Weights of a small mixture-of-experts language model, trained from scratch on English Wikipedia: a softmax router.
Below are experts of layer 2 (counted from 0) of a mixture-of-experts language model. Rows are named router (the router's row for the expert) and show model dimensions 0-255. Each number is 128 + 32 x the weight over its row's rms, rounded and kept within 0 to 255. Numbers have three digits each.
After each expert's rows: "mostly gets" lists some tokens that are sent to it at least half of the time. This comes from a sample of Wikipedia text that the model never trained on.

# expert 0
router:129191111182096139115156100173129175116157093104134091140095167176145133143150106121118153084130143077095082111148154108158117128161144076130179120078146135098144078122122078118105173154155205129136115162121097119114109137172127086085081071101117143128114092097152119136080107093136151112144088151152125083119200125141137168091087135134105080171141092146151155160120073202103113211141114113095140166142075120131107129105174060139171189102141158151128111157144109169094178112107088103102142106104139136148057142156179110179104113052132095136102113183136151122154111215168124115131141109129137076114146191083121116118194125159110147133164154074137113078158088008158140111154123109109122117148111122143144203159099126116092160102077105120172167122121130174136131071136125
mostly gets: " Art", " David", "co", " BRA", "í", " Scott"

# expert 3
router:156147174120179099165128173121144146096123089118102172154099171116131140070121174134149097131105140111130045152164166123103172165140093114148109113178160119082181108166174149159078052127136126150119067103078177077114098149161181172141110110131153109069106147116152096133152128110158134192104103106149163144067109137166085152090198125120135122153172096163107101125146166064166152096171129169123111082060066070136105137068174080103117132183115157053109131092128111079115144105099117180115126089102056130168148120169133180102121123177137145119105144123127112099162121105143140074062155165176153136091099074181150074125157155103158130126156170083092124114139128157132078111147126139128141205140124114117121111135157139124194147112078126094118125111112128105129073138103078
mostly gets: "-", ";", " of", "==", " name:", " with"

# expert 11
router:134160085120131113078190120138103124086154159097133117137083111130106116102169080130129140125099121150164138123075177113093103107183111123093148128124098162123050086099136070082091114167157134115144108127066179177083136204060123094152137157168091097139083130127111152105193104171029179108085132113091147141166104174142119121187082104157083120133157088143069168126134100127130142108122099107079110140085137123072092197112103146132174134171145069158144144136103104139104106153151133145129167170142128129165136096119136161130164105124150074030105123078091109100156064137139140102115112179160189125120153132123116193105110083164126125128096109130088126147134147092167105151146117091123117108107115112100108029114125093194149136098079121126158120167109155073131174111084078
mostly gets: " \"The", " \"S", " La", " \"A", " \"D", " De"

# expert 8
router:173098094168159102134169119137115130130165126120175179123128082118104138152118159102115132134175096105105105152102109111104093118156120136114110110168148094104119061123148107111077113100116116107164084066142158118146150170166140080073082087133151116126123159135177192102133097132045192146197147094087175137123117125197122131168188145150114140156132121105126140143126102167171159122096145121156110121150168102078125141156137140101076131174134121125171144161083134117112138164122100081083106162115189107147145100159166097183097069103196064140068099124131218129132104136096098143137169118131101078201109138060137092082120151102107147184124086155058104148126135114137087138143168124189101083196125161121141102130110111172043122122135101124153139094144078168190089152176095
mostly gets: "s.", "es.", ").", "ed.", "\".", "."

# expert 6
router:102137151161094099067127073157173101109106105102112104098104131167103152166179131098129160165111113130107126101184124130144144064080215121125109085156168122135145128128166130094140205078176130168134122156147124165122157114141136116132143119097136149078119093070195194077119086104157097114159135112105136108100109103145100157096132158149171117138184154107106149149114167143173105071078132124128148180186140179141109123115106159129191158082096117095116154118150113139101228132130099103117110131094127063133085154149142140120125142139192091116200072129186082123086125073154078120125115123119105095154126111139135064105143119163137081147115127112202173128100137090103099119123148083089120117154083151106103215111156124148107101143184138182129110139095083035167150147177162
mostly gets: " said", " due", " described", " provide", " stated", " taken"

# expert 2
router:096138153069149103177129152105143147124038209172153144162113178150119126220123193146143128102167152124079099083152184160117109163142156113052104131135092156131121203150111099166168120124088169170102103156143074142161122150118125132113128111141122124184098119140119122082148140142062075135162091139129164132147152173145161091053143113151079131167107125163150059129119087128088148167120120130145137109191125133127118128101103085127139142120146147119184135126148117142152160108117154075134037177114097145100120148108106098155128161118125176155148124097099135057088033174116107102142149131069124099124137119097171070098125156106069140132094103146113115092128123154110171128154108074073141166136150116131090138146127135096154053163116143144048180159169158154091127088117097
mostly gets: " each", "The", " dis", "á", "*", " Turnout"

# expert 7
router:108140153161160119173094131160153115116134156163154089081168085128145071149113198142169105218148136161124166179116105143156147097058138122085105121113080153097110123141138156181137126076142121118081105130118112114113135145140101126161124171143130163111126156152120073213139124091136100087119143150156095192171154060114165112140144160082137105137124127095117106123142126135073085116114163142090208180167103135142188087091127148184124087135065105151140113166113144130108106115101181123166211167131137112119113122085126128130188163148130153178073147136114192156138157113147082140155119117114119101151198193094131077157121091142149118116160110122083188122168141122077176156113157215140136135051160103150177171143108180111129123159136137159166049121106117164119164087124148
mostly gets: " at", " until", " 3:", " near", " over", " reached"

# expert 9
router:098102143091113214069107133121143121142142099097117129138164130126137103093074116156091085096145119142222171085155144141153074128116081139147187141137117091125176193134071146149107142129138099133146171142153132104116131103102131185147105120159134119182151132120103171138113149169134143114167172152131114110138153114120123150132038142160133135090131153151167152092136181118167085123128128025144089127112124058155128149194086145123153122137208189171111103079162127136165121066106116147163148129094123185095128138125114136106108061199138153123141155105161094182076095134116167160067161145118120154102114060155145172114124149056148143142164193161120111167153175102181098156109106110101100165150176142161079123083084113174130189133138112129110183166150159110130094104115162
mostly gets: " it", " him", " they", " them", " It", " people"

# expert 1
router:105118093157170135105137130189135106127131127125097132164153136151118208170152105115108138079101129102155136112116155112107134175102175107144070135102164105179128163131077091132138140142066094094090105183134166174152123135156100159099109107091051177144123108117179127105124125114190142138085093148139115092135182104076120156113167148116117084097098145079215087104114139163093098179143161112124157096142125118163178117188128098156115170123103207125112119092122090150160103155126107131120107111155063157112070115123177124101071146175114085110130156160067122174169141148103156133217115115141126158154139122147170159150156157178115235093165102141091134144132096144112136093096157068087137060098104099146124129096113187124171111147141145086145173149120118153110169226132121
mostly gets: " and", " was", " is", " or", " are", " be"

# expert 10
router:178137171103112100161082185088138082125132079066067116121162156136120103112049121143088176188143101117117124156087107156122107120136098173141116187110174110118082093097144176129109146151153149189132204140122113098106090061139124114142130136151128084087147132159082078130047142126196121174111140111114075102134147110076134129104079110143145132157127162118139132143115127071160112136152066173175070126091143148141079140180152126062137094111157128153114135096138154165146090110133092151131097075124103118118163148146079118115152117137076229176143151123178095116194196081084162138073143077146106191098155128172052136184092130161203099100101136141113098128078143158144089089123100135139135145160146107108126107121142099088085143102137122133155152124146127140093129139158136
mostly gets: "s,", "ers,", "ed,", " 17", "ation,", "es,"

# expert 5
router:150141140136067189164149080058103155157152111183169158169114154106151156131153105089125129058158103124128188123088120104145123143113127105122151181080117149147139104151122123099191127143119154075110096078111125098158158073156083138148111120100153202141165156118156149119159117106138133106133122143158130121148029185162125118138122102167118148087075126108102133114127127154076175114112211137132137073146114151143158070147155095131073114108113163163120123197091158156111130220203165141071125104141137130076145181092125175139073122055071123163132168183138168090116180156111135122177131143139160152112032116176109124113117150150094148168148124167161101139202139122153159084113139128105103164143107114119110062145140113139145133113102109152071112120116135173140151130067114
mostly gets: " water", " Candidate", " years", " year", " work", " medal"

# expert 4
router:117078081173108093174128104137116108181098166163099165143116118154150144098112116157125126113078125129068121122160122114110132110158128174131160066185162150184109097163070180086142173096087118097116182163118132145121152109127101189118193119120151110082128076158127121165148096137167117131087133113101150111101184134136159088113135099072220116108075103123107164098113146123105158130176143115121134078073140142157131140076184238156107166159141077127084134195146142072191127080099153159154162161124147117175129139107148097134087213127125101151093150169139138140110153099145137123093086129099135144132201129108122176117141109112079131109100186096227093105137094200100193145068161142152124105150108140154128134134158149079131135108153098099164125111147133104122147146162147
mostly gets: "ill", " Bh", "qu", " such", "-c", " sc"